Experts of a small language model: 541M tokens.
Below are experts of layer 8 (counted from 0) of a mixture-of-experts language model. Rows are named router (the router's row for the expert) and show model dimensions 0-191. Each number is 200 + 20 x the weight over its row's rms, rounded and kept within 0 to 999.
After each expert's rows: "gets" lists some tokens that make up at least twice as much of what it gets as of all text. This comes from a sample of Wikipedia text that the model never trained on. Tokens count by the router's weight.

# expert 37
router,199,173,172,190,211,214,169,208,215,190,204,210,203,212,211,197,212,169,265,213,217,214,227,170,209,206,170,201,194,208,199,163,218,162,210,215,188,212,218,176,214,166,193,187,203,188,179,167,173,200,188,209,190,196,178,195,175,242,235,211,202,207,199,232,189,199,214,190,185,180,168,210,200,195,171,209,210,185,226,251,179,210,244,192,196,210,184,212,173,184,133,191,202,203,239,182,218,159,219,193,198,214,229,204,214,201,190,188,187,228,214,217,191,203,173,221,207,196,182,199,195,221,205,184,211,210,192,189,221,158,205,187,198,211,234,183,211,198,188,198,200,213,217,200,156,217,188,167,208,199,189,188,218,231,179,222,180,195,174,181,205,163,180,201,218,190,204,206,204,183,244,197,195,233,180,200,187,198,192,197,206,227,163,169,169,203,191,217,170,198,183,178
gets: "-", ":", " Born", " by", " Location", " Country"

# expert 57
router,180,193,196,177,193,172,198,239,226,197,218,187,193,189,172,211,221,180,216,153,208,221,210,201,183,210,212,190,214,216,228,202,186,173,233,231,207,223,241,218,203,146,185,162,199,191,153,193,173,209,207,163,207,218,209,201,202,199,224,193,187,196,202,231,196,191,199,180,179,226,200,212,203,166,215,211,188,218,198,196,190,193,191,211,236,206,164,187,211,187,201,177,189,211,236,200,214,152,183,191,188,209,197,251,199,194,196,189,215,203,206,178,172,163,190,211,215,178,199,172,198,221,193,179,214,246,235,197,222,181,201,180,173,194,198,224,224,204,208,218,168,207,208,220,196,225,195,181,221,209,205,166,226,196,193,216,186,191,191,167,203,189,178,200,229,194,266,200,185,195,224,194,182,198,166,206,165,180,182,231,184,222,195,180,222,219,215,191,184,212,191,201
gets: "on", "are", "ure", "he", "ire", "ose"

# expert 19
router,218,189,191,180,221,196,173,204,193,190,201,205,200,196,199,185,204,194,212,201,167,187,195,184,208,223,225,208,217,241,201,204,223,160,186,199,190,227,202,177,191,172,193,152,223,223,193,199,196,238,194,162,228,225,187,148,187,231,211,204,179,205,212,224,170,232,174,173,202,200,196,215,178,180,176,203,199,210,200,243,180,223,187,201,191,223,191,215,192,215,169,187,198,202,216,185,243,187,204,207,186,186,197,228,199,196,210,154,206,182,219,200,187,186,191,179,204,201,180,204,229,179,206,178,203,243,190,197,182,205,209,224,200,155,166,189,210,162,215,175,181,191,237,198,207,204,180,174,193,216,190,185,259,218,180,232,201,199,172,176,226,219,179,183,209,163,200,187,203,199,246,207,186,214,216,190,205,200,172,233,157,189,175,191,182,229,200,201,213,189,195,210
gets: "er", "ar", "h", "t", "r", "is"

# expert 33
router,186,177,177,201,223,228,205,185,204,172,209,189,191,195,187,183,211,213,249,181,191,185,209,183,221,189,204,246,186,234,200,204,185,168,204,234,172,227,227,164,203,184,202,192,192,242,170,190,195,194,204,196,174,191,206,178,223,230,213,163,173,227,209,221,211,202,210,184,177,223,188,195,181,177,201,221,210,203,201,222,192,191,255,232,206,221,217,188,181,178,181,219,189,212,234,158,212,188,199,225,200,199,199,242,206,204,193,205,192,223,180,207,186,199,164,185,196,155,164,184,208,194,220,189,198,235,210,210,219,198,206,176,180,168,180,188,182,151,203,189,205,200,213,212,204,223,178,164,197,189,194,186,250,227,201,190,230,192,188,212,222,200,188,215,214,180,226,198,205,187,233,237,184,204,196,191,216,195,159,216,176,187,181,192,190,230,189,191,206,172,214,195
gets: "C", "M", "B", "V", "F", "I"

# expert 74
router,224,203,203,206,224,197,194,237,203,173,191,191,189,218,159,213,186,196,195,207,206,205,194,171,181,204,192,216,190,198,185,179,198,167,209,228,189,187,235,201,212,161,218,153,166,231,167,218,185,228,201,182,195,219,201,180,178,228,231,161,212,195,191,221,199,196,201,199,200,214,218,194,216,165,198,199,229,217,228,211,174,194,210,235,201,191,199,222,209,164,180,214,217,192,240,185,211,163,190,214,162,176,222,205,217,211,213,188,196,204,195,199,166,212,193,179,200,157,213,175,226,232,205,195,251,235,231,186,199,163,208,199,206,172,194,200,198,177,208,211,197,199,232,200,200,198,192,164,169,226,187,181,238,223,194,218,187,186,193,199,219,202,168,216,226,201,222,189,225,196,211,206,145,194,179,215,185,172,173,208,168,216,173,205,200,231,225,205,204,189,197,205
gets: "ine", "io", "ene", "ina", "que", "ia"

# expert 66
router,196,145,182,196,220,156,187,209,212,216,201,204,214,226,200,200,212,179,228,209,185,221,193,169,206,192,197,203,200,246,187,194,197,183,221,215,155,225,206,223,196,171,210,210,196,247,198,164,221,209,190,200,189,207,225,157,195,217,215,185,212,193,219,223,196,207,188,191,194,202,194,205,202,197,211,229,232,218,222,250,173,230,247,212,200,206,201,198,194,171,173,201,195,221,219,175,227,178,241,222,144,198,195,226,224,207,200,203,196,198,223,213,173,183,199,210,198,158,178,206,203,213,255,192,215,219,192,190,182,153,188,195,168,176,207,182,201,164,175,203,174,201,244,190,176,207,195,178,200,195,195,201,228,216,192,199,180,206,198,172,211,216,204,193,202,164,212,190,229,215,200,227,196,203,202,207,196,188,209,189,199,217,185,195,170,209,200,201,210,173,241,182
gets: " |", "\n", ".\n\n", " ", ")\n", "\n\n"

# expert 99
router,177,197,208,189,219,188,181,208,240,186,195,210,172,181,170,187,201,162,211,160,182,209,202,201,224,183,178,220,230,226,209,192,192,194,208,198,183,225,196,190,183,196,179,191,219,216,194,192,172,189,185,163,204,200,195,157,204,187,218,212,194,165,220,206,198,178,194,175,220,193,219,178,205,177,208,237,211,209,198,213,183,230,212,231,205,234,204,220,174,205,194,210,174,192,225,210,211,199,191,186,170,224,204,203,227,194,178,167,179,204,227,185,154,199,197,191,221,197,177,228,221,184,212,203,219,206,218,191,222,186,201,178,163,210,182,219,217,156,194,185,180,182,213,207,200,201,195,175,216,236,173,171,217,192,148,208,209,191,161,164,205,195,173,175,213,181,229,200,234,172,249,194,202,225,179,192,201,190,170,229,183,230,184,169,188,215,213,194,174,163,221,191
gets: "s", "ers", "le", "ts", "ies", "les"

# expert 73
router,189,155,190,208,215,193,198,218,222,217,208,221,223,239,215,199,214,192,226,217,183,220,222,195,210,194,188,205,205,220,171,180,232,184,208,208,165,241,200,242,193,179,184,197,209,215,181,169,212,212,185,180,180,181,224,168,202,215,204,202,191,184,203,199,202,194,176,184,191,201,216,183,206,190,198,234,232,241,216,232,190,257,210,224,198,180,202,212,194,197,184,192,199,231,213,185,243,191,215,238,175,181,209,211,231,191,213,202,188,212,213,196,187,183,174,226,177,171,188,196,203,206,256,203,201,242,203,205,177,159,191,213,189,167,225,195,179,138,205,205,184,189,219,206,184,209,197,162,225,227,204,180,219,219,190,214,167,192,200,182,222,193,171,174,186,164,207,185,208,217,205,212,175,212,181,193,194,221,187,219,182,195,193,215,180,225,194,195,187,166,210,176
gets: " |", "1", ")", "2", "9", "th"

# expert 3
router,183,173,180,217,220,201,173,203,224,193,211,220,178,201,188,176,228,179,218,202,185,224,215,166,218,193,213,214,209,207,228,194,201,195,193,238,183,197,198,187,184,205,192,195,215,218,178,208,180,206,208,184,225,208,233,160,173,203,189,180,189,213,208,234,184,196,200,169,209,212,192,192,212,161,227,215,192,210,226,200,203,228,207,213,223,229,207,220,178,210,201,195,193,212,228,178,210,191,218,213,195,221,212,222,212,196,198,195,195,219,210,201,196,160,190,178,189,186,174,173,211,231,200,189,230,205,204,204,189,179,219,205,169,189,197,202,201,159,160,181,181,187,195,234,176,205,195,182,210,205,171,221,237,209,189,232,216,163,178,147,262,215,179,210,209,191,205,191,215,192,230,186,161,198,214,178,164,197,194,259,151,174,191,154,223,198,211,177,204,192,179,191
gets: "'s", "'", "ham", "ll", "ster", "z"

# expert 126
router,186,201,178,203,209,221,208,199,187,176,225,188,207,195,200,217,218,185,216,185,223,203,215,172,181,181,183,225,213,204,227,188,179,202,224,244,178,226,228,180,202,214,211,170,204,231,165,185,202,227,180,159,225,194,196,208,199,193,230,184,181,219,187,183,180,186,176,194,187,204,233,193,205,201,162,238,204,231,220,191,185,213,225,199,227,200,210,171,188,230,179,197,191,211,224,205,215,180,207,214,183,206,215,194,226,205,205,144,188,208,185,197,197,161,181,205,163,192,161,211,216,196,218,204,204,230,197,220,206,164,161,228,218,200,198,214,212,197,204,215,172,220,215,224,179,238,207,151,209,231,211,176,207,196,183,233,222,184,201,171,217,240,187,187,234,196,208,177,182,172,237,200,206,216,208,184,226,209,193,208,159,209,181,178,196,213,215,197,170,188,228,189
gets: "em", "act", "ict", "rit", "ect", "ct"

# expert 46
router,196,189,198,223,187,185,208,249,196,206,168,200,176,219,195,216,216,190,212,204,156,204,214,172,200,231,204,215,208,224,227,199,213,164,198,193,211,190,229,190,178,180,226,177,182,220,182,195,193,208,180,188,205,216,207,178,170,196,198,190,161,197,214,224,177,188,176,136,193,224,167,219,194,187,167,247,191,190,194,225,185,223,198,200,189,179,215,196,187,172,165,200,184,202,249,189,247,173,214,213,190,168,206,220,219,208,203,174,213,200,187,215,177,183,162,194,208,193,169,178,183,222,225,197,226,253,207,217,199,182,190,217,196,181,181,193,197,177,191,187,177,209,217,200,209,201,210,172,217,203,182,178,246,223,206,230,198,154,163,184,230,213,187,199,217,168,202,202,210,187,226,190,186,210,179,182,210,197,189,220,171,198,198,209,178,227,194,196,202,186,190,202
gets: "im", "yn", "o", "n", "uk", "am"

# expert 15
router,206,162,196,203,219,177,195,215,207,223,203,204,226,259,211,182,211,186,217,220,206,215,206,182,206,185,208,221,211,217,180,196,225,208,209,217,169,204,209,240,181,184,201,203,223,222,181,173,226,199,206,194,199,200,212,167,183,227,216,176,195,204,195,213,194,211,191,187,196,211,198,172,199,195,214,219,257,253,196,217,195,243,222,213,182,184,193,201,171,183,200,203,195,246,211,192,226,167,243,221,172,169,191,218,236,219,214,188,193,232,220,207,174,195,195,217,193,148,192,179,217,223,273,205,208,227,201,210,193,185,202,195,195,179,231,209,190,161,185,215,193,204,225,188,183,205,192,171,229,201,189,207,237,205,186,191,158,179,195,180,222,202,180,201,197,171,206,172,199,211,203,228,175,195,198,214,193,208,215,200,182,200,208,221,189,222,193,182,189,162,201,205
gets: " |", "\n", ".", " was", " were", " ("

# expert 60
router,195,150,187,184,229,180,185,217,209,207,200,204,223,237,185,183,203,196,218,187,187,199,176,193,201,198,197,221,207,231,186,162,227,170,213,235,184,233,209,210,179,179,204,188,213,231,200,157,178,214,208,192,190,197,218,167,190,228,205,202,185,178,226,202,187,195,183,168,207,182,190,175,208,186,180,261,203,218,216,232,194,235,237,236,197,198,205,192,199,193,163,212,195,223,215,167,213,153,208,230,172,189,200,213,229,190,199,182,207,240,191,200,170,192,190,215,180,164,182,183,188,206,250,191,197,233,190,197,217,204,195,187,163,186,225,204,189,160,208,205,210,196,240,228,193,232,188,183,214,216,209,192,248,212,214,185,192,203,185,207,225,186,188,198,204,162,223,185,231,192,212,233,176,191,193,206,219,216,194,208,196,203,204,191,197,222,197,199,217,194,214,177
gets: " K", " B", " G", " T", " D", " N"

# expert 5
router,187,167,210,214,199,183,194,200,227,204,196,199,182,213,181,199,201,199,202,225,175,204,224,175,199,221,231,214,182,244,215,210,202,183,200,199,201,213,209,174,177,184,221,174,205,225,189,190,163,232,187,156,210,221,188,168,186,206,211,167,219,203,241,248,215,178,164,168,219,216,216,197,195,187,181,235,197,186,202,204,182,232,198,198,220,224,187,174,182,216,165,210,175,209,232,159,232,211,221,204,171,193,218,198,223,200,222,206,182,191,195,216,169,185,171,202,168,202,205,216,198,217,229,218,219,219,222,202,210,204,172,224,200,194,192,213,208,152,197,182,196,208,215,181,213,208,171,161,203,207,163,207,247,212,186,223,200,200,205,196,223,185,179,187,211,201,208,207,211,173,255,184,187,212,206,207,208,198,177,231,186,176,199,190,193,234,165,192,170,198,236,193
gets: "g", "c", "ag", "d", "m", "is"

# expert 107
router,198,213,200,196,222,198,180,238,215,217,180,181,188,205,165,187,227,199,207,199,177,209,208,159,194,198,196,199,208,256,228,173,195,192,194,210,170,192,205,208,171,196,200,170,172,241,201,175,202,232,184,195,183,225,201,197,165,209,213,195,175,184,195,217,192,196,190,191,218,187,192,207,212,176,201,213,194,207,211,229,178,223,227,223,198,197,175,207,193,165,153,208,223,194,200,159,251,201,228,213,175,181,221,231,220,195,186,207,212,213,222,222,195,177,160,210,175,186,164,174,194,173,241,197,226,238,198,220,188,191,189,188,197,206,204,197,220,163,186,190,167,174,207,207,176,230,189,167,222,214,222,194,229,221,143,209,173,199,213,196,223,224,199,182,199,155,216,209,188,210,212,197,196,217,194,187,187,199,201,199,163,185,190,187,199,230,187,193,223,205,217,183
gets: " |", " ", ";", " |\n", " G", " —;"

# expert 94
router,203,174,206,206,216,196,189,227,216,204,219,193,205,213,180,170,223,197,220,192,172,226,229,193,216,190,193,212,210,226,203,162,216,178,203,240,165,213,199,213,177,187,193,196,192,237,186,196,205,221,182,181,204,190,223,186,187,213,206,170,222,191,221,200,197,179,189,193,219,213,216,177,234,170,180,229,201,181,222,235,186,214,231,233,223,231,207,194,197,159,163,227,208,210,230,171,225,164,216,246,185,186,223,230,208,205,209,158,208,221,210,193,186,202,208,210,167,162,170,204,198,200,241,197,213,219,193,186,171,206,212,214,173,180,200,198,181,151,218,189,188,193,221,215,196,232,173,170,191,221,221,204,252,216,205,201,171,196,209,216,207,180,203,200,194,183,233,188,227,208,228,211,192,205,183,198,213,215,191,225,181,186,199,225,196,202,189,229,217,156,201,193
gets: " M", " C", " K", " H", ",", " B"

# expert 85
router,191,194,191,202,224,201,196,212,211,209,191,162,186,175,205,210,219,198,214,187,186,166,205,176,198,187,196,198,192,219,193,175,204,183,215,224,167,187,183,186,190,188,228,190,176,217,150,211,194,222,193,197,223,244,181,177,200,209,201,175,173,190,206,227,171,203,190,196,191,204,203,184,202,196,198,205,203,201,213,233,185,206,187,240,234,205,187,227,169,220,165,189,220,188,230,202,240,165,172,201,202,193,201,222,206,232,223,188,196,191,196,217,183,175,200,187,215,149,209,189,196,195,205,170,238,242,195,199,158,188,198,178,210,185,187,199,197,173,174,196,164,199,246,197,178,194,188,151,221,216,196,169,207,188,158,239,170,163,204,165,226,215,186,222,211,207,233,193,207,215,246,198,199,198,167,193,215,196,165,220,182,201,197,183,182,221,198,200,210,203,217,216
gets: "ight", "wo", "le", "ove", "ower", "ise"

# expert 117
router,213,198,186,227,187,175,176,217,203,187,228,235,198,214,191,205,213,191,209,192,218,211,187,159,173,208,209,223,200,245,193,174,214,187,209,219,197,195,233,186,173,181,172,189,221,228,193,161,190,206,204,161,196,191,208,168,202,196,207,155,205,222,235,221,180,209,197,186,221,187,210,186,201,195,183,245,220,204,220,229,175,212,196,225,220,222,191,176,183,213,150,193,175,190,218,195,221,166,220,199,193,165,205,207,234,183,230,193,205,211,199,195,204,164,181,205,168,173,172,185,201,217,209,201,211,217,192,198,244,206,166,212,185,192,201,194,190,143,186,194,185,192,226,212,199,197,203,172,221,203,194,199,239,245,179,208,212,195,215,193,211,210,190,208,233,197,239,202,207,215,235,234,178,177,212,224,207,172,202,214,163,190,206,188,207,235,201,212,199,172,210,183
gets: "ak", "l", "ad", "ar", "en", "ur"

# expert 35
router,220,167,186,201,212,198,191,221,207,212,189,195,215,201,198,182,207,148,215,205,199,210,215,192,196,193,219,224,197,235,183,177,205,172,225,207,177,217,203,197,201,195,195,210,208,219,190,172,208,187,213,194,188,217,217,163,184,238,247,170,213,217,221,198,175,199,212,198,207,213,188,199,204,153,219,238,239,243,212,214,200,227,222,194,216,200,194,181,174,184,175,204,189,230,210,169,255,154,231,229,190,198,203,236,228,194,187,173,190,219,223,209,173,221,206,220,172,167,166,177,209,212,266,201,213,239,203,180,182,169,187,179,204,178,211,204,193,167,190,211,205,208,235,189,180,220,194,171,202,221,190,206,233,202,173,191,188,210,203,179,229,194,188,186,201,177,214,175,205,208,221,229,183,192,196,214,182,185,204,210,192,218,194,218,185,201,205,206,207,169,204,186
gets: ".", " ", " (", " |", ",", "ic"

# expert 17
router,193,176,205,237,214,222,222,206,222,200,218,192,180,204,186,175,206,204,233,199,156,219,224,196,184,194,194,218,205,224,200,197,225,168,188,208,165,215,240,197,201,186,187,189,219,210,148,197,202,217,195,177,195,185,232,208,197,219,203,169,196,183,210,204,202,178,207,180,197,177,196,200,214,164,200,226,195,209,189,229,177,186,218,221,187,223,178,204,166,153,157,235,202,202,213,174,225,173,191,235,194,211,209,239,201,214,195,197,214,224,199,177,189,190,177,212,186,183,163,199,195,182,209,191,189,241,229,215,202,199,200,202,173,189,184,197,212,140,202,185,171,220,204,201,179,235,191,168,227,202,198,178,243,202,192,182,223,175,193,192,189,200,162,215,196,148,239,181,210,227,201,228,188,229,187,203,187,222,202,196,182,208,205,194,191,224,187,184,211,162,193,211
gets: "S", "A", "G", "T", "B", "E"

# expert 119
router,203,188,170,185,222,202,178,213,220,196,184,195,197,234,197,165,189,164,231,166,175,230,196,178,235,210,202,203,203,235,215,171,198,162,213,232,174,213,217,206,193,155,201,183,195,236,174,191,174,215,183,174,208,208,212,153,169,200,222,175,176,191,209,223,166,202,162,188,200,186,187,197,234,161,196,216,216,221,211,200,178,216,255,203,226,200,182,207,196,182,199,217,189,204,195,214,218,182,213,196,180,217,203,192,241,181,195,186,222,219,199,221,180,192,198,193,215,137,170,200,210,199,225,199,203,202,191,206,214,176,194,185,178,197,215,190,198,212,211,208,186,194,198,208,189,227,210,189,190,215,202,192,229,214,156,207,176,181,187,169,241,194,170,181,195,164,211,190,222,197,223,191,189,217,171,204,188,215,175,236,168,190,187,194,199,223,173,208,213,174,203,192
gets: " to", " was", " be", " is", " been", " not"

# expert 121
router,214,192,196,210,215,208,204,208,220,165,202,195,197,219,175,204,224,193,217,201,193,191,189,178,190,220,200,204,219,266,211,191,208,186,243,210,198,222,203,176,192,201,206,175,200,217,183,188,206,199,198,197,208,221,212,156,174,207,205,180,165,216,208,238,209,211,203,203,216,209,204,207,187,157,203,207,195,190,226,214,176,191,203,235,235,213,212,214,188,207,195,202,186,197,241,183,205,181,228,248,188,182,201,214,199,201,206,176,171,198,225,235,168,190,159,176,188,191,196,179,221,208,215,186,215,244,197,197,197,184,195,231,198,173,186,188,210,169,197,187,187,217,229,201,198,197,186,163,211,215,188,180,267,208,194,245,188,162,180,204,235,212,185,207,213,171,208,205,230,172,246,207,185,200,226,185,233,231,183,232,182,182,164,170,191,213,196,186,213,197,215,199
gets: "l", "z", "k", "n", "d", "ard"

# expert 44
router,198,178,196,201,223,212,193,183,208,192,227,210,164,206,183,182,222,172,235,184,194,180,186,165,188,220,173,199,233,216,218,185,178,182,211,218,185,209,227,187,201,176,223,187,226,222,175,167,185,210,193,172,184,204,244,218,192,216,216,180,207,196,233,234,163,178,178,203,197,212,219,182,205,208,210,195,215,216,224,173,169,184,178,227,197,187,172,211,169,204,176,206,186,184,241,225,192,187,180,206,205,167,185,189,244,236,208,180,197,183,197,181,185,186,188,243,164,199,191,197,250,196,186,204,197,226,199,168,217,205,179,208,171,192,221,214,209,188,213,207,199,184,212,229,195,213,204,147,229,193,222,212,230,200,187,189,191,194,175,161,199,209,191,219,208,209,221,162,204,211,223,213,210,201,199,226,223,218,204,231,155,190,182,223,189,210,217,204,176,171,204,181
gets: "rop", "th", "all", " end", "arm", "om"

# expert 104
router,194,180,207,216,214,217,181,223,196,193,198,209,157,185,217,199,184,151,216,172,202,178,201,179,193,193,220,218,185,218,208,172,192,202,236,206,199,200,206,202,222,177,204,159,186,201,168,209,172,209,202,174,185,217,215,200,190,219,235,190,209,206,199,202,191,182,207,188,201,181,197,196,217,181,207,202,208,191,242,189,155,189,222,242,230,217,198,213,176,197,188,181,176,212,250,198,199,203,183,219,194,226,221,195,244,212,191,178,169,203,177,207,127,196,206,205,216,145,189,155,220,237,226,198,215,203,205,204,225,164,204,180,188,178,222,207,223,198,188,201,172,214,220,186,206,219,196,165,224,211,189,185,222,222,201,233,207,210,192,163,204,204,190,183,203,204,220,199,197,195,210,222,201,183,158,187,203,206,199,219,176,193,196,171,195,238,210,214,170,178,237,185
gets: "ment", "ition", "ation", "ward", "wards", "ction"

# expert 42
router,175,188,191,215,209,181,199,220,237,186,218,205,196,179,216,186,204,188,223,190,204,199,218,199,207,197,236,196,234,228,208,198,204,163,215,204,176,225,236,188,186,187,217,175,214,208,179,173,168,241,196,166,192,215,196,155,169,204,252,159,190,207,251,206,168,199,185,208,194,202,194,175,204,185,209,200,209,228,212,197,188,240,199,217,212,247,197,211,207,229,198,187,186,203,224,203,221,161,183,190,202,216,202,203,211,201,188,175,201,200,200,167,200,200,206,178,227,207,202,187,195,195,188,207,209,192,199,176,200,204,188,198,162,171,211,191,209,150,194,214,194,183,210,234,206,242,189,171,225,210,208,212,246,225,170,236,195,196,177,159,209,194,195,193,219,188,198,163,205,187,228,207,197,213,196,205,201,232,210,229,166,176,186,156,197,207,156,204,204,185,209,213
gets: "ly", "h", "as", "y", "th", "ry"

# expert 80
router,179,197,196,199,227,224,194,205,220,196,222,186,183,213,179,189,223,208,206,172,180,207,222,181,209,181,193,224,203,221,224,195,225,162,202,203,163,215,203,200,193,212,201,182,188,233,206,181,185,223,179,205,192,203,197,195,207,209,191,193,214,212,194,196,176,181,183,178,196,219,184,182,213,171,207,245,201,187,235,226,181,206,265,219,200,205,198,193,187,171,174,213,209,201,246,162,214,196,201,238,206,202,225,220,208,221,194,191,210,223,195,199,186,186,205,185,184,145,168,178,179,226,221,208,231,246,189,183,185,191,215,179,198,155,173,177,210,137,178,212,203,179,204,209,205,218,163,157,204,194,210,194,222,219,207,198,191,197,195,209,196,203,202,212,216,174,235,210,232,209,250,248,173,206,172,200,208,204,180,214,203,177,207,182,207,199,188,220,224,186,210,192
gets: "N", " N", "L", "R", " W", " R"

# expert 92
router,164,203,191,200,200,206,160,217,242,208,179,208,187,211,190,183,206,179,215,181,196,210,201,133,220,215,218,217,207,248,215,164,198,183,202,223,179,206,216,212,180,174,222,183,174,218,198,155,196,239,203,206,189,217,170,176,173,200,217,190,187,180,227,219,185,205,205,201,239,206,185,205,205,163,197,209,196,199,193,216,177,220,230,234,194,200,184,216,183,187,160,214,228,220,209,152,202,201,232,198,165,212,222,235,229,205,165,205,204,228,232,182,182,187,172,214,177,183,186,194,197,205,214,200,224,215,192,210,209,163,183,185,191,178,225,234,224,168,200,202,200,162,210,206,179,240,201,166,243,202,178,207,216,224,164,214,204,193,187,195,195,218,193,178,219,193,226,201,195,211,203,225,198,229,183,181,203,201,201,198,178,195,199,196,180,202,203,204,215,201,223,195
gets: " |", " |\n", "|---|---|---|---", " ", "|---|---", "\n"

# expert 118
router,198,203,189,206,188,210,176,235,202,161,196,212,186,211,212,212,202,153,197,173,201,221,199,166,198,226,192,224,227,206,205,211,213,165,200,227,198,188,234,187,205,153,228,165,218,233,191,195,178,210,175,180,210,231,199,206,175,199,201,190,180,206,231,215,159,153,181,191,194,210,205,197,204,207,223,209,190,183,241,201,178,222,206,222,203,201,194,187,212,188,193,209,198,214,260,179,205,204,216,196,201,224,220,187,220,181,196,192,196,199,189,196,173,202,167,210,150,194,185,177,217,233,201,202,215,224,230,171,228,164,219,200,181,211,206,203,204,173,203,209,171,220,226,205,219,215,168,171,196,227,203,188,209,218,197,193,218,191,168,199,200,207,198,186,223,215,217,180,211,189,233,200,183,220,170,214,232,195,204,266,166,190,192,192,208,232,204,173,172,192,215,181
gets: "ist", "id", "um", "ag", "om", "end"

# expert 50
router,197,198,205,218,231,209,227,190,217,217,214,201,170,220,184,188,226,165,238,189,204,229,244,161,197,226,181,180,216,204,208,195,207,167,186,222,191,204,216,180,194,155,214,200,212,198,177,190,198,204,191,200,207,186,219,219,152,218,232,168,215,180,197,204,196,176,215,218,205,189,206,187,204,199,203,213,211,198,205,211,157,199,197,245,182,208,170,217,177,161,142,223,212,211,225,157,217,151,204,219,176,176,211,210,234,226,215,197,185,217,210,193,198,219,186,218,192,210,169,219,207,193,186,213,205,224,172,185,203,193,197,216,190,187,197,222,220,173,217,204,225,221,208,190,189,212,191,143,202,211,183,204,233,216,192,198,178,192,165,171,210,176,174,198,182,183,207,207,204,231,204,213,205,211,208,211,227,218,210,196,166,204,182,207,157,211,185,213,168,170,184,202
gets: "us", "-", "°", ":", " Cl", " class"

# expert 96
router,182,167,197,188,241,186,165,205,191,191,196,192,197,216,188,182,233,150,207,199,174,230,216,188,203,227,195,232,225,236,217,161,199,172,201,197,173,211,218,202,208,174,220,200,195,208,152,176,188,219,186,198,186,206,182,195,171,217,206,189,208,193,220,196,171,218,164,207,205,210,196,217,205,165,188,200,204,181,194,225,182,200,228,240,197,202,186,198,197,174,197,240,197,213,208,189,223,168,219,192,150,183,173,200,214,230,206,177,200,217,210,206,203,196,188,182,198,180,179,200,232,209,220,215,196,228,185,190,217,178,178,212,183,193,207,179,193,192,191,233,204,216,219,212,154,206,201,185,197,202,191,195,221,233,175,223,190,196,200,172,234,188,175,183,214,190,207,174,247,177,235,243,171,189,207,188,174,214,195,231,187,227,183,177,179,205,183,186,170,160,195,184
gets: " a", " is", " the", " was", " an", " in"

# expert 30
router,193,208,176,205,203,211,182,213,220,190,219,190,205,186,201,193,203,177,237,203,199,216,200,163,183,223,183,192,197,200,245,182,204,153,209,191,185,215,220,187,207,189,223,178,207,185,159,182,162,221,178,202,236,196,192,206,187,226,227,189,195,197,194,206,203,198,209,215,190,182,214,201,194,185,197,238,200,191,186,236,159,189,234,198,193,209,186,216,179,171,151,208,203,218,221,169,214,173,190,188,158,192,225,189,216,222,177,161,211,243,226,239,186,218,160,224,209,177,183,211,199,205,195,172,200,217,205,177,208,158,169,207,217,198,220,186,243,171,214,197,208,213,208,223,194,208,172,158,205,220,167,211,211,236,180,213,183,189,195,161,222,181,188,191,203,187,210,198,179,205,225,201,187,206,197,176,224,229,176,213,212,200,209,200,162,225,196,214,162,200,201,175
gets: "-", " Total", " Time", "pe", " z", "re"

# expert 12
router,171,170,187,180,223,206,188,221,236,211,195,209,201,212,174,178,203,192,254,180,173,203,244,183,222,190,196,218,202,221,208,157,217,186,219,240,188,197,210,223,199,155,200,190,192,214,190,152,195,185,186,181,198,197,198,189,188,230,219,197,194,194,227,198,173,188,200,185,211,216,187,198,215,180,188,234,198,214,186,204,198,198,228,230,193,190,205,201,183,179,157,207,221,208,230,208,222,184,218,237,177,204,218,223,207,183,207,164,205,226,219,184,187,175,186,221,193,150,185,212,183,203,234,214,205,224,196,200,191,204,208,213,186,145,197,230,214,177,207,188,174,198,211,229,185,231,185,186,220,224,210,192,253,234,192,207,220,185,167,207,200,202,181,197,200,186,219,164,231,213,225,233,188,220,201,176,199,205,197,216,196,200,177,188,178,213,203,225,202,177,220,163
gets: "A", " The", " In", " A", " S", "S"

# expert 20
router,185,202,211,229,265,189,197,207,211,205,171,198,162,210,207,170,200,172,234,193,197,209,200,194,218,191,224,207,223,226,221,202,221,172,210,199,210,250,233,205,212,188,184,195,181,218,192,196,155,229,199,201,220,234,199,157,210,210,229,190,211,186,208,215,192,174,176,203,183,195,203,200,211,186,204,227,184,197,205,204,180,203,202,201,219,212,199,188,204,210,163,199,167,194,238,209,207,211,169,212,174,235,233,215,202,211,181,182,170,199,226,197,169,172,195,208,183,186,196,181,217,237,199,197,217,209,195,231,197,193,203,169,174,169,234,230,228,172,207,204,195,202,213,196,204,204,197,157,221,192,163,197,221,223,202,219,209,189,188,205,232,228,185,187,204,197,206,193,212,166,238,189,172,201,186,187,201,223,173,261,200,184,205,213,224,229,203,192,180,155,204,207
gets: "v", "b", "f", "ch", "st", "qu"